Weights of a small mixture-of-experts language model, trained from scratch on English Wikipedia.
Experts: 64 GeGLU neurons an expert, 2 picks a token, a softmax router, a shared expert of 256 neurons.
Below are experts of layer 11 (counted from 0) of a mixture-of-experts language model. Rows are named router (the router's row for the expert), gate (a neuron's input weights, with its number), up (a neuron's input weights, with its number) and show model dimensions 0-255. Each number is 500 + 40 x the weight over its row's rms, rounded and kept within 0 to 999. Numbers have three digits each.
Before each expert's rows: a language model's description of what the expert responds to. This comes from a sample of Wikipedia text that the model never trained on.

# expert 37
Description: Nationality and place words like British, American, South, National, plus word pieces after In- or For- (Indigenous, intern, Former).
router:519508525519483516480510486525487520406462511539442514520530468548533473480461496425477470486425476470518469543457509461494538505521487532454515455518501517546499445425527608484489490457529534531476491503520582485516644492477493495413500480446526544537499442493475475463500383459517494466516511527509488437428461535479531503484549545521490426517457443431534512495515470522503487467516550512452483522490477540592496483492488479567506543533494431492591506545507456517535506551608561543417473482491480410512455542426617519508556497420496453491444553478470456484514515491474507459504481532503498543444471577499525471507496553474453583497586494530517568477514496503574523542481522499526434516512564473530501540533548521526534515519381508507493506483478560525527486487516510
gate0:498482510512495530515442466465488538470495494544500510557538540543501457567455452511445504569520561499537506535565485452478505506548453509439444472475516542462479502532467456518494496450520540536448474510530593512432492463531490512485527438418479515573545502504467557549449527544456470494482441468506529500517572585427547508426539561527551530423450539511462454480487520495430532488521485557485466516548500486546513490524468439451559502484514545413518480457455520488543535541517561539544433540520526446472530441463589496453517563501442531461542571429512503412492437507469497465520476423468499494490550526566454499427397417521547524486491442515531494498557554533519514490557412524472524511490470507488498564484452547476483466558477429555509490488522469514558543489522509
up0:483424443525483523447593526474517508470497418509441552506513499514492546554500499574454538606549508521470508516517462466442524521553511523514552563608514508551464561552451472494492426491550465481482555490585428513502564481465508510497523549523481452475477462500504497477486520432506542559463511479481555457527464514557457496465508470488562559529474560527497466428539450483525510466551436485498487468528495493492529541552555450531570523497489504503476460465467479525452463529455496523505451508526498503559535503482473479582526450543459539447493469471431490454517454560583545442505575487507491477547439453552512447494450464475561503549521463452519506472451495541483532540468527533450631555474488456434501466439452432502511538515496472473439423476488472466489534450571496

# expert 61
Description: Word pieces right after an initial S in surnames (S-wenson, S-ather, S-ouza), table pipes, and adverbs such as well, such, just, either.
router:512502593507497586475569474534497493505538524564533576559587463533515449519509503475522551495430481467508444550492489440534512542594498490442541495502453539512499442413542535502502521473508543513475522447537531482536522495512494426482443459461539488551510484462506441544588499432488509523526489547470526484498480516577488533573513514509441488517439455497512485515457444555495480489528505474494480434432438457534458486566463480531435506500478470428453460558444527494545483570542542585485502485493461475523555470524489504540510454416544493470488586409464485479561529490425487455537496527456499497497443533430522472530469557442501537482590509505514570464525533517553523564543527589507457562512533435529510469482544540519459511554476562482467462466462503547516448515511521
gate0:534517532504498508476641502455585495584536524588505448485518497495523482536503493477433533417522512491537520495487455475469547524509475537492530432488515545473551428517536548481511507516560552511524473464522523550532513512453570532522446548410507432454491516528452454518549545441504492572557509533551470428556564522509470512522534460483509564537515523553462424509486496566446468462516523571495477436459474443491551529547435467495457527481471502482543490463508539494520425522515546517463529550554431490546520395464497527507437468458543488507422536499477468522442552543524492516462410498545584496573429510475516541468479478497477475511544474497481522501489445473539480510562444476521415499538506559487525526562529506461498534484525470471560542460504514506419484505429477
up0:565492547423488536571539517459473502590562484523562494516539451417551610458457541518519554437487526506485479508467486471443540546453573521445557466536575513462507459469502528493544469548524535488490529485509517504433464444503512521546451526523513422476462465498477525495514472472522494536514521475486464493502527514490452535511497451509500595485481463567521474529487518509444446479531540543566454494455525454540542560549487504481502565553480452486436520468509502498566364497516499499471471531530489529454488558461544556545482464504547537514489458501528471526505518603553526463486514543525519543424483471505442536470513530440607530469457485426489519536488516509517536541426592468515426520535484550457503525505461457525507553449586474481517552514522462427450506469470447

# expert 12
Description: Final noun-forming pieces of technical or abstract words in prose, such as -ation, -ment, -ator, -sion, -ctor, as in filament, resonator, cofactor.
router:491491543535489531478532511467427553471523514494433548486533481507513440410444506483526514479501508460372505515453516513575497515519533497453488501471426527533453467546490464448553568490524540544465455451502514489514556470489497484509454476505542511556508478495548480498507458502590465470516441554518554452478459539511552523558505533514464443577518439452502562468477502513425433477531590539538398429484493507554473452549412454505468551508492448505471463509480484510586476516537556548493475505606509512552492530475542505516557446476549412484529502476504456500505528467475485527483585510515516526449444509506575480556462525484471541510501465572456584457621514555510510472521514495515435530519511475559484542503503561512469531535506500492491508461507508539522410512511586
gate1:507506553445490514513464524520498533511574479518522458552466528463541469451489514474612503473520511424488427488475534491514516500518547432507469483407474548435559509542521490491614504514464553521441459453486481473504487471450456534503522509502470473528484458474481518491527530590606463442483512523535449452536528471506585476501450464490450483499520539530487527515487520474468446562503518602509459413406532547438524483522444516454495525527504475466467489476492576505483527480473587506551480514475498541467464492443513514551489480482464453515512450543525568498437516442504510531514475477464500443522521480542496491448449458437504558511488499523434581475488496480481576439509508586477550580468484489544456603567504504516412432536536446475493553479449515498566540562520506
up1:472500514541498607598529494517533462528434518476534382542439508492523514569483493589437437594473446477486568499519514442546545453505534462550542479475457474483465488528523506532511479483454499517499475549485565478515496520494465493480540448451439484491553428507497523548395567495537491519446452522536584532525501502486553488586560549516490492442486550569448511489533573510458505509513498474473554468454452532534544536495554530455476546534508471496465480454507531511516500522497469424492522469533488474524525535541528548478459499440519539586476600532450462497541494487447488547418566557491426512526536493476465519447547495494526599454516522503404550494527520459522474447508526566504539460468528460504546474505551514532494464500496477459546521486507539533457485517436552

# expert 30
Description: Closing parentheses, quotes, brackets and braces after names, abbreviations or LaTeX, such as carteri), (RA), 2 Chainz", }.
router:514538529527501563477582487529514516414526545575458560533523494561553424509429541476521540521494491500426479520486551498558527518519519511502578479494448496518455477420493551458522573455501530553454502440557533460491565458464497427457453404455539501543459503473594452452535474459550453495501463569509549423461475547492575569554499523544468493536493446478533559465497444513473460455542510464496466453464477508549437444542454455522451499512461471485563463526488456516535480528523533517484513442514471455558466551474533489517520427467500477503474543474460482534522496488490523508498519530511486518426478522430558468527476499510498529521583457511508532482532564553512518516501523520536430550545533443561508480490558551493442529569419540570485470482436507566533467470545543
gate0:500448482574460513474537479548567528543500491488486530512537539521519376528603501532455555485499478476601496526547543545568496422536505566448432475525495436531475457510419505518519452563570484511506519438408476492446496525528480451503484591482568516533563538486474582378512468477547459570514477514497482526526499563457581475459477533483477497545520529476537594507505448437532454533557484535529509461503509480486533443535506500472432532498472453488539478508496487410482534531547486474511512445462497496518544486525486430520490507511515491471488546575503499463514561506439508496573519571501525506474480423486449534531510480522526464505544477458511498510474505412561503568480579476449516546560455519523476513507519452469461566492520450535511506507540513533428466521497507
up0:487461488457475506422551515503479594484597537473509421520534489476483459482572491488540516458455552505522499420436414485505506528522549538507465426487524504518537473512474449532492579430508524515543538504486484507493488490477500468438548435524393500554489555472511529569521469510503461546434535577566543477466538510474481495521449507526535523545458493497515459549503476601449513477464505489447492447542501542523402523541519492525461528460552451508495509535553470484503476519516509539459475552510514497569432540508456480487538476400550457516493514429520511497544467502430510429487546508501457485528489439520448481501534574568524404496456469469479488561527464536491515508347507543516447557500503476453491440518524562530479549494485500465530563487475422508540519497539500

# expert 22
Description: Word-final s and s-containing endings in plurals, possessives and foreign names, e.g. agent|s, Uribe'|s, Montes|s|ori, Krzys|z|tof.
router:543492499541451539518555469586521518473513488526482527573585538542515459509483518494518550497457431457494460516507501509553516569539558524429556460473441549534544450529564538504546545488474468535473474535547518462558505484473540494486454476480548514527468479476527406511518520438466446480550409528484519524466461517518539541503519523544521491509477494498533530504455415556474516448508530503481514462443475474586499505510515473527457449496456504487583492520459464564540460530522533526488503448523463488530560517464565436571530443482588426486529493427449492509499557463478517479507533486524512474443433546489517514494476494469527544495545453479496565497514601560530522565531538475588509594538544463564456513468515546558436578513458498531442543407444572510483502483439523
gate1:497502521540558488544623490457476498480570466480483492538551445499489467510485508517531444450492504497428459416511549508536447512540490513543545480482478465459522451563478561546467516493460440435463496547582438465509510586483509530477547520467518475465525534450526567527467535519499405490465518488464522531555587519506530522481498459396545572471492475511525472441517446463478533469564478450484512516550499533504373481484534487486509508550481495532548509470488491485519480507449535450560549513501524503512445494484537516455543430537507456532518409418440523525495527551523548522459521474469520422504455492509548475516520513511511449496480486536443513442552462480505479457568481483434532513548464519461455599512501509619425558574422526473466487485492544527478506545527498
up1:464480427548558552535437466443467510517487477461501499521566494478437524493538494577476514518508474541551471574520510501466418478514464426534512561499544475503438498546502520504492538525498430513490523470507529554461524565481494572461543519514524519496501452499540472508392481466469497514487463503469562518490466434508499527523465539482477512536498505508484518457498532494536453431520450531465521513397425515555496450501538513555515504471422457459527522530437542523500473508486475506520550536466472510558496608474456479546463478522507497479500459465563531488513448562535471459451551433414495494549434602559510522513464509364518530573491481541457520479494479494567510481505536535458514524560563473457539493560488511498429626453442462482533446558482573525487549479526498

# expert 26
Description: Counting words like two, three, seven, several, many, plus digits inside numbers in addresses, tables and race times.
router:519534549516460508476549452535493543473465502540454487574529466536540484453482522491498470479492463468495437523456537468521576518522513488489528480482459502515454464471481499471558525469459576514495517470558530516495532492482525445507450424445515532539530492480554452412560469482509459489492463545485551493413438545514515564556546549559435471533437457426539560452482417550474474467534540475497476473469496528551462468537475438537463529526491507450515436502448476516502446580510555522417505465498501462526487532485508515537556489529496455495440560435453498531579559498469538520543509515541519506449430557445549433546434548467459518509538474518484512437559521593533560542553496534523448490518541459543505476492554602531445505551422560543415488469438501536492463467515490
gate0:555478511491494507516469487460491456457462441445433621453558431504577506567428460503574487481558442547494439466462515408501512509493512543458502558485482486508480507502490522531503509526502536499542538492537503543509438491538520509474530487476508495510410498526461549434548504513471525471532428464548431501393536498481429504489522522561453466523479482486530496519504473461527513514542489609536489530580446460584506461535585483476494507544570580429516492520466499481454432503537501463429501517453486542490498505423478450487510491528432505468505435517565578486457509503445513534469472490515547494462543528521527518477456487520511514471428518473493433455526511536520553590458525442556535498520489424383467564504483546473532473446483511456468491504514462448541470465476526
up0:482460510553454517531479532521439505482541477584467516447455502478503529430428490468551468626430471521436519544541450503509532464511519463519478552489454493462523500487546497489549435439545447535459487493516474498477557522465433475492534522487516450524506523443541493487500526518495547546520475527457491533549479531491469568531417529477500438529497551528558567502558523524522536542518477547532518450520518440482540460471435482426494509515494502479533444520549470507520503440484525526484532543499522500442515561571520508427452504489497444488490542556544527577544510527525448466529586546532501499493497475463465476425511445439537504448507521500439501509489547406452505552522469505487515609555538467466497554466441530464464527529418412580414506448523524514481609530497438

# expert 62
Description: Pipe separators between cells of results, election and statistics tables, usually after numbers or percentages, plus semicolons and markdown divider rows.
router:542488556543462525511555475501505535455521531542450521549479470571526392486433496469545469502514530412489492503506530504522514545518547504478515478474488499533454496456549529465521494478486521579412503512571532504520512428466482476481470461510525497531436505439516468469595486490510520492516466575456550463487396517497564568551517534511507449552496452445536558498503502538465476464520564463532492428499435583558463430531459469545460487516477481525585496532486473506578502542537518504491492452545481502550526544485505536556570469505574492466433537459501479481513546489481509487558519535536544514444449595469539498521446503461507531504572459518530532474537511503480595527585550570537434569538528474560473515422547519577475521525470539574506496484495518559526491434529524
gate0:528554536510620494554473431489466472518485492464511488557532510512483475570467505487534486428479464532458527521554578546599526552491520524471521516491496539484523474544524465503478491457461489546459483554450469495616536566492479498429498478464505465555500434462564468547486571477470542475512529555463488473493455579538490467491548509436583546534505470532487512564509520526570539463522538446505523455467501495515531502426489520480505441486446524568462439503461498536523497505509432492480516466481529477485470409477503471536452422555499556465499463512535527514528526571458542593624522491533555495515525468522485567447529531490463535495529426553483457529538534536551477473487567470467535529520436522526479583519465498436524507467500487467461449543495504491522523442605552
up0:522494482577482437497464532488450444537510441551527551495498486447541448526523568530499483499504537513485430596503484507457469575556529512514503574467459426534443498537565568448466439461534481526508463537512471455489513472470552490527527463469513589517482452465549510581534491513481493515528578538552540517468442521448490454487460464520525469538491521481456486535507554500475477586481524452477487522522493475488552473542469462444465448472519388486495356469522453513479519516456506515499546552549586506549515485490414552550451466513517573517511527553493474448455553482524541458508516469553457435552508474522477518452509559563487489486510533567535486387514422493528488522555492485487451577534514466551489491530421514491509473540481512519480572506504518512523567522544537

# expert 5
Description: Pipe characters between cells in Wikipedia tables, plus hyphens, semicolons and colons used as list or field separators, e.g. "| Princeton |".
router:542568468558512515499529494549484504463497498513442514527486525547514480486429489479526522435452462448470515500505504488558538528553571501483535450424485525518491478518541513448550510415527494558451524459507517486527588483487523484486408478453564518529476411495550461385545480483500476402528488493479503484460512607587539577534525523520452490498391482450577513493448510491519484479504526537415468431467465519501500447516479476519410522498471455476542497500458449503539470527498559522497450398552468448512488540530502480494533455472533443484491519464422476532557542503478508470579546557475541518428480539479540481546426538507454530558523495542489547465573534494533502531531540491539431549520512448596472518479536541521484503514448538517495467464493520497479485479577525
gate0:513540473567496487527517510456563547494488471520514493524498509494439522445425438602453489487457493424520522504472463561532477543480515527495531509526448539480531499468594469423522449479477488471471493431398498481619536521465547533522520413547513510478494467491472540485515518504485502486449533516482527488488456491514500568484474506451549450462467465532544548486492527493475506437472503505466474571550476519526461444505419496601535443517453469470521511488486444573430463533448460456499433496558490516439517545480518519498595455511477455512536411509498531472479492515486459484561472502408522527486527472560516459495459530511577585568517398505456524551506553523610484532491450497480433491547527508557545486500528465511500471449518506480493513495525448508484539580584471
up0:555445416456529531523570539467478457477573469545475388509548418486472491498452484493517594550541548510487469529514449541505506513491472523475468497482429493539480487452526485445484491456573555528471510462521581498490557475470543473560567472505456551469516523487489528520458461509479512556513461447476502549469529542551553518524528443392479502460446479541517587495517556494535475488525468469493503453537505499512457456535564458500521444492506487469529512506475478574516437549507442580540482492545543473531473488482549526498542439540429442564547488546536376473511481560505518524610510501453487517506582475463463502477558475554501463482501493502516518531520538441508416476516418472506449452514426559482556500479554466500502497487553501513520503476545473530489602497537494